python train.py --experts_per_token=2 --normalize_top_k=false --init_std_router=0.0194 --num_attention_heads=4 --tie_word_embeddings=true --lr_mult_qkv=0.4 --beta1=0.95 --batch_tokens=131072
Below are experts of layer 3 (counted from 0) of a mixture-of-experts language model. Rows are named router (the router's row for the expert), gate (a neuron's input weights, with its number), up (a neuron's input weights, with its number) and show model dimensions 0-127. Each number is 50 + 12 x the weight over its row's rms, rounded and kept within 0 to 99.
After each expert's rows: a language model's description of what the expert responds to. This comes from a sample of Wikipedia text that the model never trained on.

# expert 28
router:65 51 46 53 54 53 56 50 47 55 64 36 57 57 31 50 61 47 45 49 35 49 26 46 52 51 38 38 35 16 48 59 42 38 39 63 77 36 60 60 48 74 35 48 55 50 26 47 67 62 49 38 50 63 45 44 54 59 41 35 56 57 59 58 53 40 52 62 31 34 35 42 64 74 60 54 49 43 45 27 38 50 50 68 66 43 44 65 74 46 62 55 55 44 41 33 63 63 68 54 57 70 55 44 51 45 58 38 65 38 45 52 56 33 30 71 36 66 27 51 38 55 50 30 64 39 57 66
gate9:78 42 16 57 82 56 48 66 68 38 57 55 49 55 35 81 57 45 50 49 46 57 43 59 46 72 50 48 64 44 65 47 56 50 44 30 28 37 55 53 34 54 62 53 55 64 54 34 69 45 37 45 66 40 43 69 48 30 47 52 51 29 49 50 62 42 51 42 44 45 49 31 33 51 61 61 47 53 62 24 55 52 69 48 55 51 32 39 71 39 75 48 58 46 38 33 55 65 33 53 35 59 47 39 56 42 47 62 36 54 55 36 35 65 45 59 34 50 50 54 60 52 48 69 49 44 54 43
up9:49 53 57 54 39 60 54 46 48 33 49 52 40 47 56 46 27 56 62 21 45 45 41 52 45 54 28 69 49 61 60 32 59 54 71 42 54 41 61 59 59 68 55 36 58 52 35 21 35 53 47 46 38 44 41 48 64 54 74 38 57 55 57 73 26 44 24 53 46 54 50 47 43 69 48 28 45 64 60 20 64 69 51 57 53 49 48 52 56 64 64 62 32 48 48 51 61 40 77 35 34 44 46 55 53 54 67 58 36 62 43 43 47 34 73 38 27 44 52 49 30 38 37 54 36 50 56 51
It responds to: Full stops and line breaks ending sentences, paragraphs, table rows or headings, such as period after "$600 million", closing ==.

# expert 5
router:66 66 33 60 46 70 70 47 35 46 55 36 60 53 39 44 72 59 52 68 38 48 28 38 42 50 29 28 55 33 42 46 38 50 35 62 61 25 47 68 60 54 36 39 54 49 45 42 67 44 50 35 44 51 51 57 55 58 44 30 62 62 64 66 28 48 70 61 52 26 30 45 68 54 58 49 56 40 62 31 52 55 41 68 70 40 46 47 62 26 62 64 35 42 42 43 55 53 48 55 59 48 58 50 45 42 58 45 46 50 38 41 62 35 44 50 57 69 44 35 42 52 29 35 73 35 65 62
gate0:57 57 51 49 46 68 43 54 25 37 67 69 54 78 53 62 50 38 20 25 67 47 59 55 54 68 32 44 49 36 54 48 55 46 61 28 45 62 35 33 58 61 40 62 60 31 60 44 45 43 41 47 60 45 54 58 61 59 39 39 40 78 58 57 38 51 77 77 23 43 51 44 51 65 34 50 46 53 55 40 42 62 54 58 75 58 49 65 48 46 59 33 59 53 53 51 63 54 36 50 47 59 52 67 58 58 30 63 53 53 38 40 70 45 53 21 37 52 45 55 46 50 47 38 55 48 45 68
up0:70 49 34 50 39 46 62 49 17 23 53 76 30 35 43 40 34 49 19 51 36 38 56 20 57 68 36 46 75 43 38 36 41 53 44 57 44 52 60 41 53 56 42 65 58 48 38 37 46 63 51 47 50 45 58 52 47 49 60 39 53 44 53 46 51 61 53 72 45 39 44 56 47 37 51 29 50 42 54 66 52 52 48 56 70 73 54 58 23 33 65 56 58 45 55 78 36 60 39 42 43 57 43 60 37 39 45 39 51 61 32 45 50 49 71 54 65 48 50 55 63 52 51 25 60 50 48 51
It responds to: Single digits inside multi-digit numbers, especially percentages, statistics, averages and counts, such as 46%, 80 percent, 100,000.

# expert 0
router:52 42 28 45 45 52 69 41 44 49 52 46 45 48 43 37 50 61 56 56 36 40 51 39 49 57 37 35 32 42 41 67 36 58 53 55 47 36 52 52 55 57 37 49 53 29 37 13 67 32 32 49 59 33 50 33 67 39 55 50 61 49 83 49 46 55 51 61 48 52 39 51 75 60 50 61 49 68 35 38 40 58 44 69 54 32 28 53 53 43 62 54 33 38 51 46 78 53 59 63 47 57 79 38 70 47 39 38 60 50 52 45 58 42 35 64 46 65 39 63 57 54 40 46 76 30 66 49
gate2:58 51 51 53 58 53 56 54 47 41 34 56 42 31 46 56 54 65 44 70 56 50 67 48 48 65 34 02 21 62 51 15 46 59 44 48 65 43 40 42 56 64 70 51 48 41 53 33 69 49 59 62 41 42 49 52 85 51 42 40 60 44 44 45 58 64 50 54 40 35 73 62 49 62 64 38 70 62 47 42 37 35 49 55 76 42 55 67 37 46 40 56 53 46 60 42 54 45 47 55 41 69 35 39 49 49 48 52 58 48 64 46 60 58 43 54 59 53 58 77 41 66 51 60 68 50 47 50
up2:48 40 66 63 50 69 30 55 57 60 51 57 46 68 39 44 53 42 40 80 60 38 25 45 35 55 40 49 41 32 54 55 51 51 64 40 55 64 25 50 47 60 33 45 66 68 52 56 34 47 56 38 47 21 40 73 54 57 53 34 56 43 49 61 40 51 41 62 61 56 50 50 39 49 44 22 41 58 48 51 49 39 39 62 73 59 34 42 51 64 48 65 36 47 77 52 50 37 40 62 65 69 26 50 43 41 57 47 62 60 64 68 46 54 53 55 57 76 55 48 42 59 56 67 38 44 49 75
It responds to: Short word-piece fragments inside names and words, often after a capital initial, such as Wh-ic-her, W-ic-omico, repr-is-als, vac-ant.

# expert 10
router:65 64 47 47 57 77 68 39 52 49 62 46 57 52 38 54 63 50 55 59 56 38 55 56 55 68 38 45 52 25 45 43 44 34 31 65 39 49 56 73 36 67 50 56 55 50 40 31 54 59 40 47 51 55 53 54 67 47 50 25 74 48 74 60 32 48 49 63 43 48 50 20 56 63 74 71 47 54 61 35 56 63 50 60 68 47 49 38 58 44 35 47 43 25 38 39 56 53 65 68 56 54 53 52 34 45 65 36 64 47 17 34 70 43 43 49 47 58 43 62 47 43 41 35 70 54 54 60
gate1:57 57 60 40 44 37 73 57 54 40 61 67 53 62 43 57 48 55 50 59 46 50 60 43 52 59 37 59 66 43 48 53 33 29 57 72 69 47 41 67 36 57 64 44 38 60 58 44 48 57 62 49 58 70 47 60 37 49 36 28 45 60 72 74 39 34 39 32 60 43 37 43 38 64 75 57 60 47 76 70 67 77 62 19 52 47 71 66 65 50 35 57 37 38 56 43 49 57 42 40 55 42 64 43 40 41 70 64 54 61 40 32 61 57 41 61 57 40 54 48 55 66 53 44 41 46 63 58
up1:53 28 47 50 29 54 47 42 52 47 49 45 57 78 44 76 60 54 58 37 49 39 47 58 64 53 52 57 39 45 74 45 35 68 55 44 48 39 46 55 63 48 66 32 47 51 49 70 50 45 33 26 58 62 32 47 38 47 42 54 51 47 41 23 52 44 62 66 37 51 62 58 31 50 44 52 75 79 63 52 48 54 52 58 46 69 46 56 71 31 62 58 42 51 55 63 57 70 43 45 70 48 46 50 42 74 83 50 73 57 34 35 55 55 57 34 46 53 39 44 33 48 55 44 32 55 56 35
It responds to: Single consonant or short pieces near the start of a word, often right after a prefix: m in subcommittee, c in coinciding, p, g.

# expert 34
router:44 59 44 34 36 64 68 43 47 45 60 40 62 48 46 51 50 59 42 59 38 35 38 57 54 51 41 47 49 47 24 42 42 50 39 49 61 46 53 66 57 57 34 34 51 49 37 48 57 51 58 18 56 43 42 44 59 63 23 31 64 49 70 64 56 59 66 56 43 56 35 37 60 52 48 68 32 61 50 53 37 38 55 65 62 55 42 58 48 22 53 51 42 45 36 52 61 47 39 61 48 73 58 39 68 27 70 35 47 49 47 16 44 40 43 72 36 50 58 57 39 63 36 51 73 28 70 58
gate8:37 30 40 71 45 60 39 38 52 48 55 65 44 51 63 58 48 39 39 40 41 42 39 50 44 51 74 48 47 33 55 61 33 53 49 55 56 56 66 45 67 54 66 53 60 49 45 47 56 66 55 57 72 36 47 30 79 58 24 28 57 34 58 64 53 34 62 40 63 43 56 45 43 42 33 68 35 44 57 21 46 55 63 37 60 56 43 67 49 45 36 37 60 56 36 42 27 54 61 50 50 56 48 41 52 42 48 48 44 50 36 38 62 18 59 48 43 50 20 72 50 64 42 48 45 40 44 23
up8:60 58 44 09 33 43 34 57 48 58 28 36 47 55 45 67 70 52 33 45 47 41 60 52 44 25 40 47 49 55 59 58 32 68 53 49 70 36 54 47 59 51 54 57 43 36 54 44 38 53 60 49 45 42 40 66 43 42 46 49 44 47 53 68 34 54 39 77 41 42 55 57 43 31 52 35 62 33 66 47 44 59 53 57 57 50 49 42 68 64 73 35 43 56 39 71 31 42 63 50 62 57 55 24 42 53 37 60 69 48 51 74 54 40 47 51 53 55 36 68 71 65 57 44 33 73 52 40
It responds to: Final pieces of place, team and organization names, such as Falk-irk, Angeles, Hill, Creek, -burg, -shire, and Thai script.

# expert 7
router:46 51 20 26 48 47 68 54 50 56 62 49 62 52 54 39 54 57 50 58 44 45 48 33 54 50 40 36 44 32 31 55 38 15 39 55 45 53 54 64 45 58 43 57 53 55 37 32 71 53 58 27 43 41 48 54 48 64 30 34 62 53 69 65 36 47 46 59 46 40 33 40 45 57 69 55 43 60 45 44 32 57 43 71 55 60 20 45 67 25 51 49 31 44 35 53 60 37 39 61 58 59 57 31 68 38 64 62 55 48 47 37 62 43 46 53 49 54 31 42 46 52 36 30 67 25 62 46
gate2:52 60 43 60 70 64 61 54 66 49 47 43 39 37 35 29 41 61 53 45 40 52 67 19 59 53 50 58 65 37 66 58 51 28 62 55 47 69 69 68 44 49 42 49 41 40 50 56 56 43 67 44 49 49 45 51 55 43 55 43 60 52 56 70 19 56 33 65 37 48 42 44 41 69 57 78 60 56 42 47 42 66 35 46 21 58 41 52 31 47 64 61 42 57 57 45 48 51 33 59 36 38 31 30 67 50 46 50 28 38 68 54 60 55 25 56 65 46 47 50 44 49 52 23 59 36 56 51
up2:60 48 61 61 45 43 44 31 49 51 29 46 43 51 71 56 32 40 43 53 31 61 50 18 45 22 58 47 67 47 46 66 55 56 63 76 37 44 43 34 32 71 50 61 35 52 45 28 57 64 46 64 60 52 60 71 51 39 61 26 51 57 35 42 21 54 35 45 62 52 42 55 65 46 58 55 51 52 68 51 66 46 51 32 45 60 55 30 34 30 48 52 61 52 47 54 63 34 54 58 43 40 56 48 49 57 56 56 33 72 46 54 51 57 41 55 71 63 67 64 60 40 31 45 54 60 40 64
It responds to: Month names after "on" or in dates (May, August, April), plus pieces of personal names and foreign place names.

# expert 9
router:53 50 41 44 48 64 59 38 41 47 65 41 55 43 35 46 60 53 56 62 42 50 39 45 48 49 26 38 39 25 26 44 45 46 43 69 55 47 52 59 75 70 38 39 66 38 42 37 59 43 42 39 44 46 55 49 54 58 40 43 79 66 56 60 53 42 71 84 51 34 43 49 51 48 54 54 47 47 47 45 35 54 38 51 71 51 46 58 70 32 64 48 47 35 40 29 52 55 51 59 67 62 55 46 65 46 62 35 56 49 52 43 62 25 46 71 49 60 48 31 46 52 19 46 68 35 82 48
gate0:59 53 38 42 56 51 47 54 40 38 36 53 16 54 37 33 48 44 50 43 53 56 63 65 68 58 36 44 69 40 55 41 51 55 51 47 58 41 50 41 59 77 59 30 41 55 52 54 46 62 69 57 55 72 54 41 44 49 51 57 43 65 52 57 52 45 58 30 42 30 58 66 53 48 35 57 42 68 46 31 54 52 00 46 65 45 34 67 58 53 49 55 53 57 56 41 69 67 68 68 38 50 50 50 49 61 33 51 40 59 37 53 55 49 48 39 36 43 39 42 61 60 53 69 79 36 50 58
up0:45 49 48 49 57 42 41 53 45 53 47 53 37 55 59 41 54 44 24 38 61 57 47 55 41 56 40 47 43 47 43 57 61 46 33 29 40 50 53 45 69 66 37 58 48 37 57 37 25 51 34 49 44 61 53 57 50 49 44 60 43 56 45 60 78 76 45 71 42 34 36 48 39 30 49 53 68 36 35 61 47 50 28 47 73 69 61 51 49 52 49 63 82 15 55 50 67 56 27 61 80 45 33 48 59 46 51 60 39 33 25 72 49 49 66 54 62 41 50 61 45 64 48 48 46 59 52 50
It responds to: Digits within years, especially the third digit after 19 or 20, in birth dates, discographies and date ranges, such as 1991, 1969.

# expert 24
router:56 55 43 50 54 60 65 40 48 39 52 34 56 45 37 35 64 43 61 59 28 33 31 46 49 56 34 41 49 35 29 61 53 37 32 55 64 26 49 68 58 61 42 35 67 51 42 36 43 44 50 40 61 50 41 35 54 51 37 43 62 65 71 61 32 49 63 71 48 41 40 48 51 46 49 51 38 63 49 43 40 43 36 55 67 54 43 53 59 19 56 58 37 50 45 36 75 50 43 50 53 66 48 53 78 37 65 55 68 54 27 32 58 37 47 62 40 62 25 58 38 55 43 47 54 28 76 47
gate0:37 27 62 44 51 52 56 50 47 36 66 33 48 45 42 44 47 60 64 57 59 78 54 46 55 33 39 41 69 63 51 55 43 50 37 62 42 22 62 50 50 68 39 41 50 47 58 48 74 45 64 68 52 61 58 56 48 54 41 28 27 71 39 62 50 43 61 74 43 50 35 49 78 37 45 56 32 61 35 44 51 34 49 29 71 59 41 49 56 54 51 50 73 37 41 36 71 54 57 56 45 49 47 67 64 56 65 72 54 63 42 41 49 51 59 42 56 28 61 65 52 71 44 40 45 55 34 58
up0:34 30 72 60 57 45 47 35 45 37 53 26 49 38 59 48 60 45 56 63 53 50 46 57 50 68 50 62 53 46 49 43 37 48 47 52 64 53 42 51 59 77 61 47 46 48 66 63 84 47 53 65 74 37 43 61 55 62 59 33 26 50 44 42 44 67 64 51 66 38 48 50 51 57 50 41 21 52 46 80 41 50 53 54 68 66 58 48 55 33 65 65 47 52 36 56 75 42 51 50 59 48 53 19 68 67 65 49 61 46 45 61 29 51 41 36 54 57 77 60 40 47 43 51 64 38 50 49
It responds to: Ordinal suffixes, units and separators after numbers, mostly in tables, such as 1st, 82nd, lb, kg, %, and table pipes.

# expert 3
router:68 63 37 64 59 67 47 38 52 60 62 50 83 49 34 51 57 46 65 53 56 51 60 31 56 65 52 27 46 52 50 63 40 58 23 61 39 51 53 67 46 76 36 31 53 26 41 14 67 55 43 56 73 57 49 33 54 53 42 44 59 65 53 44 40 57 57 62 48 44 36 41 58 42 76 51 70 56 56 38 56 43 49 57 66 53 53 38 55 49 48 63 47 51 33 58 79 43 45 57 59 55 65 26 56 46 52 27 51 51 43 40 67 45 30 47 58 53 46 52 46 53 47 37 54 31 60 56
gate1:61 36 32 57 62 66 60 48 56 58 64 39 48 50 26 41 65 35 45 26 56 53 49 44 70 48 37 59 43 59 70 36 31 57 47 64 45 48 38 57 22 59 34 54 62 42 51 36 62 49 52 55 43 38 73 39 51 43 56 38 78 50 34 63 51 50 60 59 63 67 41 35 41 45 42 20 34 58 49 55 37 33 25 37 61 34 45 63 50 53 56 58 43 48 64 52 70 48 52 31 75 71 68 38 55 51 47 56 41 55 55 56 56 52 53 64 50 62 66 44 46 42 27 63 64 55 54 58
up1:76 44 35 50 69 45 54 43 30 52 56 52 30 41 40 46 37 57 35 41 53 44 45 74 22 52 60 54 45 59 57 49 60 27 61 63 53 27 25 62 68 54 44 42 63 44 30 54 66 49 41 41 47 61 43 53 58 45 60 49 69 82 51 75 35 38 61 45 56 52 39 41 67 39 45 66 40 63 41 45 20 76 51 47 49 46 61 32 67 50 43 53 47 47 76 58 37 61 44 47 51 36 45 45 63 61 51 58 53 62 46 46 47 52 69 27 53 49 63 64 50 47 59 61 56 49 42 45
It responds to: Word-internal pieces and suffixes of Latinate words plus "of", such as cont-ing-ent, ens-uring, pers-ecution, -ments, -ected.

# expert 22
router:66 49 41 41 59 85 63 36 55 38 75 62 67 52 45 68 48 39 50 62 47 41 27 53 40 60 41 33 55 45 46 43 38 57 26 55 36 60 41 71 48 57 40 37 54 42 28 33 55 51 60 39 51 47 38 52 52 65 53 33 70 53 54 84 36 46 75 66 44 46 62 29 51 57 78 60 42 51 49 34 31 51 32 70 65 47 47 43 61 58 45 57 48 57 45 52 62 57 57 51 54 76 59 45 51 54 62 27 67 64 39 47 63 48 41 61 48 54 48 55 43 40 52 40 58 49 52 46
gate0:39 55 70 47 59 68 47 34 47 44 54 63 55 33 50 69 34 39 55 50 54 40 46 44 55 48 37 55 46 49 54 46 46 50 18 61 34 42 45 66 54 75 30 64 55 52 42 53 57 35 32 56 41 44 80 39 39 61 42 48 68 46 62 46 42 36 58 78 27 33 64 22 40 54 53 57 40 34 54 70 32 25 42 63 55 41 46 45 64 42 58 49 65 49 57 66 53 57 54 50 53 46 24 49 51 61 57 36 54 71 67 52 43 38 57 66 50 34 58 39 38 39 63 69 54 48 43 48
up0:56 39 60 29 62 62 62 44 61 50 64 56 64 55 52 65 62 51 63 40 63 41 61 20 53 39 47 41 44 58 53 47 38 33 59 40 55 61 29 56 41 74 51 48 59 51 36 52 36 52 63 57 33 21 69 50 45 52 48 22 68 53 58 31 73 46 57 62 64 26 57 53 28 59 37 56 53 54 61 43 75 41 55 59 49 45 62 32 32 38 63 51 62 50 57 31 39 27 41 57 42 47 78 55 57 70 47 44 59 51 55 54 51 45 55 53 38 50 68 66 50 47 62 63 61 66 50 46
It responds to: Opening syllables of longer Latinate words, before the rest of the word: int-im-idation, ex, expl, ret, tra.

# expert 33
router:60 67 51 58 35 56 73 45 49 58 64 42 53 46 30 46 45 54 55 62 38 52 39 48 49 49 25 33 50 36 46 55 41 36 41 60 82 25 63 62 60 54 52 39 58 56 49 39 66 47 63 46 49 54 47 60 54 67 50 26 71 59 65 43 45 48 77 61 39 35 44 26 43 47 64 54 41 55 48 38 44 51 41 63 51 49 30 48 67 42 63 56 64 24 35 52 64 45 55 61 69 64 63 47 47 49 52 40 60 49 42 38 56 39 48 60 30 62 23 47 30 51 48 52 68 17 60 54
gate5:41 29 39 49 37 69 52 55 80 75 32 30 50 51 35 38 51 31 51 59 30 59 45 66 31 73 39 35 33 63 52 56 35 56 52 41 46 41 59 35 57 41 45 42 54 46 49 47 55 63 63 55 44 55 46 56 56 25 47 45 45 41 44 44 40 55 50 45 42 58 33 61 59 56 51 35 32 48 73 30 45 47 52 69 52 24 60 53 55 45 45 46 72 40 31 64 64 41 55 25 59 54 53 56 49 37 54 43 32 69 45 46 48 49 63 40 50 52 27 40 38 72 55 62 35 47 47 24
up5:60 66 43 54 43 43 62 64 21 25 51 60 48 59 58 50 66 42 31 55 64 60 59 51 80 29 88 65 56 44 44 59 72 56 50 70 53 54 53 56 66 51 54 43 35 48 54 32 40 38 43 45 53 49 32 37 42 46 63 75 78 45 48 42 56 54 59 54 30 51 41 53 35 42 47 65 45 55 52 60 51 64 47 34 48 55 56 60 50 72 50 50 42 26 57 64 40 67 37 76 44 60 61 48 66 37 46 62 41 34 44 57 40 73 44 42 55 47 39 50 46 39 52 57 57 49 53 56
It responds to: Digits within geographic coordinates, decimals and long numbers, plus degree, minute and second symbols, as in 43°41′41.77″N.

# expert 39
router:56 75 35 59 59 65 56 37 55 58 51 42 60 46 34 42 67 60 42 60 27 53 31 16 52 35 33 41 43 47 34 67 65 39 40 69 57 39 52 52 57 62 48 37 64 42 45 44 70 49 57 50 52 53 50 39 57 61 38 42 61 61 60 50 47 68 68 65 40 47 38 40 51 43 51 68 71 53 51 44 27 39 41 70 42 54 53 61 57 51 47 52 64 47 49 48 54 29 61 58 64 58 59 31 55 52 65 28 59 44 42 26 71 32 39 52 46 56 34 42 26 48 39 33 58 39 73 47
gate8:32 76 41 44 37 69 58 30 43 67 51 50 31 54 34 55 47 30 46 59 37 63 42 40 58 44 48 38 54 69 49 52 56 27 36 51 51 28 56 73 31 48 58 63 42 69 53 62 27 59 47 38 24 50 25 52 72 37 68 40 59 51 49 64 72 57 40 59 44 59 61 44 46 73 47 50 63 27 31 53 49 44 37 55 57 44 47 48 50 59 30 52 43 48 40 48 44 38 45 51 45 71 60 45 62 48 50 59 41 36 61 57 36 40 43 61 27 64 41 56 30 48 35 52 56 38 43 50
up8:54 67 56 44 57 31 70 37 66 59 50 26 57 61 46 48 49 56 44 52 28 46 52 50 54 37 48 50 59 55 45 43 37 61 67 38 46 53 26 61 70 39 38 38 62 52 47 44 46 47 35 49 54 46 55 48 75 67 40 60 33 59 51 38 46 52 78 47 47 49 49 60 49 60 67 69 27 35 58 56 63 39 47 54 42 33 21 46 44 44 44 60 27 68 57 47 35 54 49 58 52 46 38 31 44 53 31 68 45 57 89 52 54 41 62 45 49 60 50 73 75 60 29 56 40 45 43 58
It responds to: Verbs right after a subject or "was", mostly past tense or participles, such as used, known, hired, purchased, released.

# expert 37
router:61 56 56 52 36 68 62 51 54 61 57 45 42 55 36 48 46 48 57 69 16 56 41 56 61 30 43 40 35 40 46 44 60 37 40 60 65 34 48 71 56 69 24 35 75 31 21 39 74 57 52 36 63 47 55 60 48 56 40 38 62 51 52 49 44 49 67 63 43 30 51 23 51 63 82 74 55 60 37 46 36 56 41 69 52 57 45 46 50 35 51 46 46 44 40 44 64 39 63 67 55 54 55 43 49 50 45 51 50 49 46 43 57 40 41 56 38 79 39 45 36 53 32 47 59 45 58 58
gate1:62 55 65 40 50 52 57 49 33 33 79 71 23 45 33 55 56 65 51 68 25 36 29 63 45 25 66 36 65 47 43 69 63 42 41 57 55 45 61 40 49 51 50 48 46 52 39 41 42 71 32 68 58 66 42 53 58 61 55 88 59 49 51 50 51 54 44 56 56 49 57 41 35 25 70 51 62 41 61 51 63 67 26 46 39 34 46 59 37 53 44 38 42 45 66 42 52 57 65 52 60 61 40 65 50 64 56 44 47 39 60 53 33 51 48 42 36 53 46 66 47 55 49 52 75 40 45 54
up1:42 34 40 24 63 35 45 58 59 51 39 38 26 55 63 44 56 31 57 54 65 63 58 42 54 57 42 54 56 71 40 66 54 58 37 34 61 50 45 53 44 39 57 52 45 46 41 51 36 46 66 52 50 45 31 31 39 76 46 44 66 46 50 64 43 32 54 33 43 62 38 54 40 73 53 50 59 83 45 64 38 33 49 41 52 64 54 54 67 32 45 70 58 30 23 51 53 48 52 65 45 23 56 33 28 35 57 28 45 59 49 54 35 56 55 52 65 54 44 61 36 32 54 54 36 58 53 41
It responds to: Commas after place names, dates and clauses, plus and, semicolons and closing parentheses, as in Philadelphia, St. Louis, Missouri.

# expert 15
router:48 54 37 41 60 65 62 53 51 50 58 47 60 51 34 35 44 62 61 55 40 33 51 53 49 52 34 38 35 42 49 59 45 19 43 61 40 59 50 64 50 62 52 36 49 39 48 41 62 51 61 24 55 47 42 45 41 48 35 40 64 68 72 49 21 38 66 49 58 46 47 47 71 63 64 44 41 45 66 23 52 62 53 58 62 34 45 34 51 37 38 71 52 26 25 48 69 41 62 54 51 61 81 24 54 47 43 49 57 50 41 48 51 44 46 59 52 59 48 54 31 71 40 42 65 53 55 78
gate5:56 64 34 43 66 69 42 59 57 53 60 46 25 48 39 35 48 53 44 47 30 52 42 54 68 33 54 40 38 58 69 41 39 58 34 66 48 63 37 44 64 53 55 62 54 52 57 52 61 54 68 54 48 40 57 71 42 36 45 54 58 39 65 49 46 37 74 53 27 49 69 55 62 63 41 43 47 36 55 28 40 56 45 32 40 66 64 69 39 49 56 56 48 39 34 21 61 41 35 41 48 69 83 48 74 54 35 45 49 54 42 60 35 32 63 52 47 54 61 52 63 74 38 33 49 47 43 60
up5:37 59 36 61 47 78 34 60 41 71 58 53 46 47 44 52 56 59 32 57 50 67 57 55 39 53 51 46 62 62 44 63 37 56 42 43 90 52 36 51 52 65 45 35 62 67 54 70 48 50 40 40 71 46 49 62 45 24 42 61 49 23 36 61 61 45 56 63 50 39 53 69 32 48 73 62 56 60 55 84 59 49 63 50 61 58 46 46 47 67 43 64 64 58 45 55 69 33 39 35 43 56 41 33 70 51 55 43 49 58 54 61 45 57 22 38 51 60 41 48 54 40 56 53 65 46 56 57
It responds to: Single vowels and short syllables inside words, often foreign names or Latin forms, such as rearg-u-ard, Gif-u, Esp-a-ña.

# expert 38
router:57 53 55 39 58 66 67 51 39 65 55 49 65 37 50 33 54 45 55 74 49 30 38 44 61 67 61 28 48 45 44 70 32 41 30 51 50 57 61 53 46 71 57 22 53 56 45 29 63 69 57 41 60 53 39 69 43 69 48 50 59 61 68 60 49 56 49 42 46 47 35 33 62 60 78 57 63 43 52 50 59 57 39 52 71 39 53 49 81 49 54 62 46 45 46 31 81 69 53 56 54 56 58 30 46 40 52 39 45 57 21 40 60 50 30 66 54 47 36 55 45 51 46 46 66 52 43 57
gate2:44 51 57 48 30 63 47 43 68 38 56 62 52 51 44 48 51 67 53 63 62 53 38 20 52 49 58 49 46 38 39 72 46 46 28 59 49 54 39 34 39 57 60 49 66 60 31 49 54 61 66 47 66 24 58 59 61 62 40 46 32 71 61 65 51 37 53 65 46 39 33 48 48 41 61 44 51 66 38 49 63 68 46 48 68 40 61 44 37 60 62 24 63 34 47 59 55 71 47 64 38 31 54 10 50 67 51 28 46 61 50 46 41 41 61 78 49 42 52 43 56 44 68 43 52 40 54 49
up2:53 75 43 64 67 66 56 36 50 36 58 63 47 43 55 33 38 48 45 52 54 41 79 56 51 76 42 49 30 56 50 35 46 34 67 39 41 36 67 71 45 43 50 60 72 58 31 31 65 62 35 44 61 56 17 65 50 45 41 36 28 52 60 50 37 73 53 65 58 53 59 61 56 46 55 56 33 79 54 48 68 34 67 37 48 60 41 65 50 57 66 32 51 48 44 54 52 43 53 26 40 71 47 47 44 59 41 52 36 57 44 49 39 65 39 65 59 51 53 55 50 55 49 50 50 58 60 47
It responds to: Middle syllables inside longer words, before endings like -ed or -ing: ins-ul-in, ins-ist, reg-ul-atory, Marx-ist, plus digits inside numbers.

# expert 29
router:50 55 50 48 43 72 44 42 28 49 57 25 44 57 34 53 55 61 48 53 41 63 30 41 49 41 26 36 30 17 43 52 52 49 41 57 65 34 69 68 51 69 41 57 60 43 34 51 62 48 42 42 55 45 59 60 65 71 24 48 66 59 60 65 24 54 55 65 53 35 45 48 51 56 76 55 56 57 55 42 21 44 44 60 58 42 41 53 69 51 62 61 43 23 41 42 58 50 49 65 56 51 62 51 57 28 61 44 51 49 39 35 66 34 46 54 42 55 49 48 36 53 44 37 56 33 66 60
gate0:62 63 68 48 69 54 37 51 40 41 46 42 52 47 55 69 60 52 44 51 79 56 38 42 40 45 55 59 28 61 46 75 66 61 47 51 67 61 62 68 28 60 43 54 55 51 60 51 57 59 62 40 67 38 53 64 64 52 42 65 40 43 63 34 51 68 53 72 45 53 60 28 47 53 42 12 55 54 51 37 48 49 65 60 52 40 62 62 52 55 62 71 27 63 66 57 48 46 52 34 63 61 52 53 54 64 63 44 53 43 42 29 73 34 63 40 42 37 52 40 42 63 50 33 55 43 40 24
up0:58 67 49 28 57 50 54 40 57 56 61 36 47 47 40 41 57 43 55 40 73 32 42 59 45 28 76 41 37 54 53 58 62 57 69 58 58 41 63 66 47 67 26 37 53 52 69 61 53 63 44 55 36 66 54 65 29 54 43 37 64 52 58 52 40 57 52 57 48 59 52 44 58 50 53 36 61 26 66 50 25 56 60 33 55 70 66 63 65 78 70 50 50 36 30 56 49 38 48 61 61 28 50 39 55 48 35 41 53 39 59 53 54 20 66 30 67 39 57 43 47 48 56 55 36 57 46 56
It responds to: Hyphen bullets at the start of infobox or list lines, first digits of years after line breaks, and paragraph-ending periods.

# expert 31
router:52 44 43 36 60 48 59 40 57 67 80 53 57 41 38 43 53 62 56 64 60 45 26 41 56 53 61 26 43 52 26 56 52 54 39 50 51 52 59 60 65 77 43 41 37 48 47 42 60 69 40 49 48 55 31 68 44 45 48 44 53 52 69 45 40 27 59 59 44 48 53 10 57 60 68 64 69 48 42 47 49 44 38 58 59 48 44 45 51 27 47 45 64 40 31 26 72 38 43 54 66 60 63 37 58 47 48 61 64 67 44 41 65 42 62 59 47 37 30 56 26 54 51 54 59 31 49 65
gate0:37 45 47 49 63 47 25 52 52 58 62 43 60 60 47 72 45 55 48 52 49 38 65 66 42 46 66 46 18 53 54 60 67 56 50 41 56 72 58 51 64 71 42 53 26 45 55 53 52 35 43 37 45 48 53 43 61 44 57 46 57 73 54 41 25 77 53 45 47 57 44 19 49 50 70 48 42 45 44 31 50 43 46 43 33 45 44 70 59 32 46 34 57 35 44 50 73 37 71 49 41 42 41 49 46 59 55 40 50 63 54 41 72 35 48 48 25 27 43 58 21 31 53 54 45 40 38 48
up0:67 44 37 52 60 71 67 41 67 59 40 38 53 53 51 40 52 72 51 69 46 38 61 61 53 61 60 46 51 46 47 30 75 52 36 61 42 66 46 33 54 31 56 58 61 36 66 37 30 51 54 35 36 64 50 76 43 53 42 62 46 56 31 33 67 60 47 44 60 46 45 71 50 49 60 56 66 41 42 51 38 42 62 61 64 33 49 40 77 76 43 70 49 56 47 51 59 41 53 74 45 64 37 42 31 37 53 62 45 53 47 46 56 58 49 58 54 27 56 35 67 59 39 74 40 61 45 41
It responds to: Abstract noun stems and middle pieces before suffixes, such as use, control, form, order, dep-ort-ation, di-agram-s.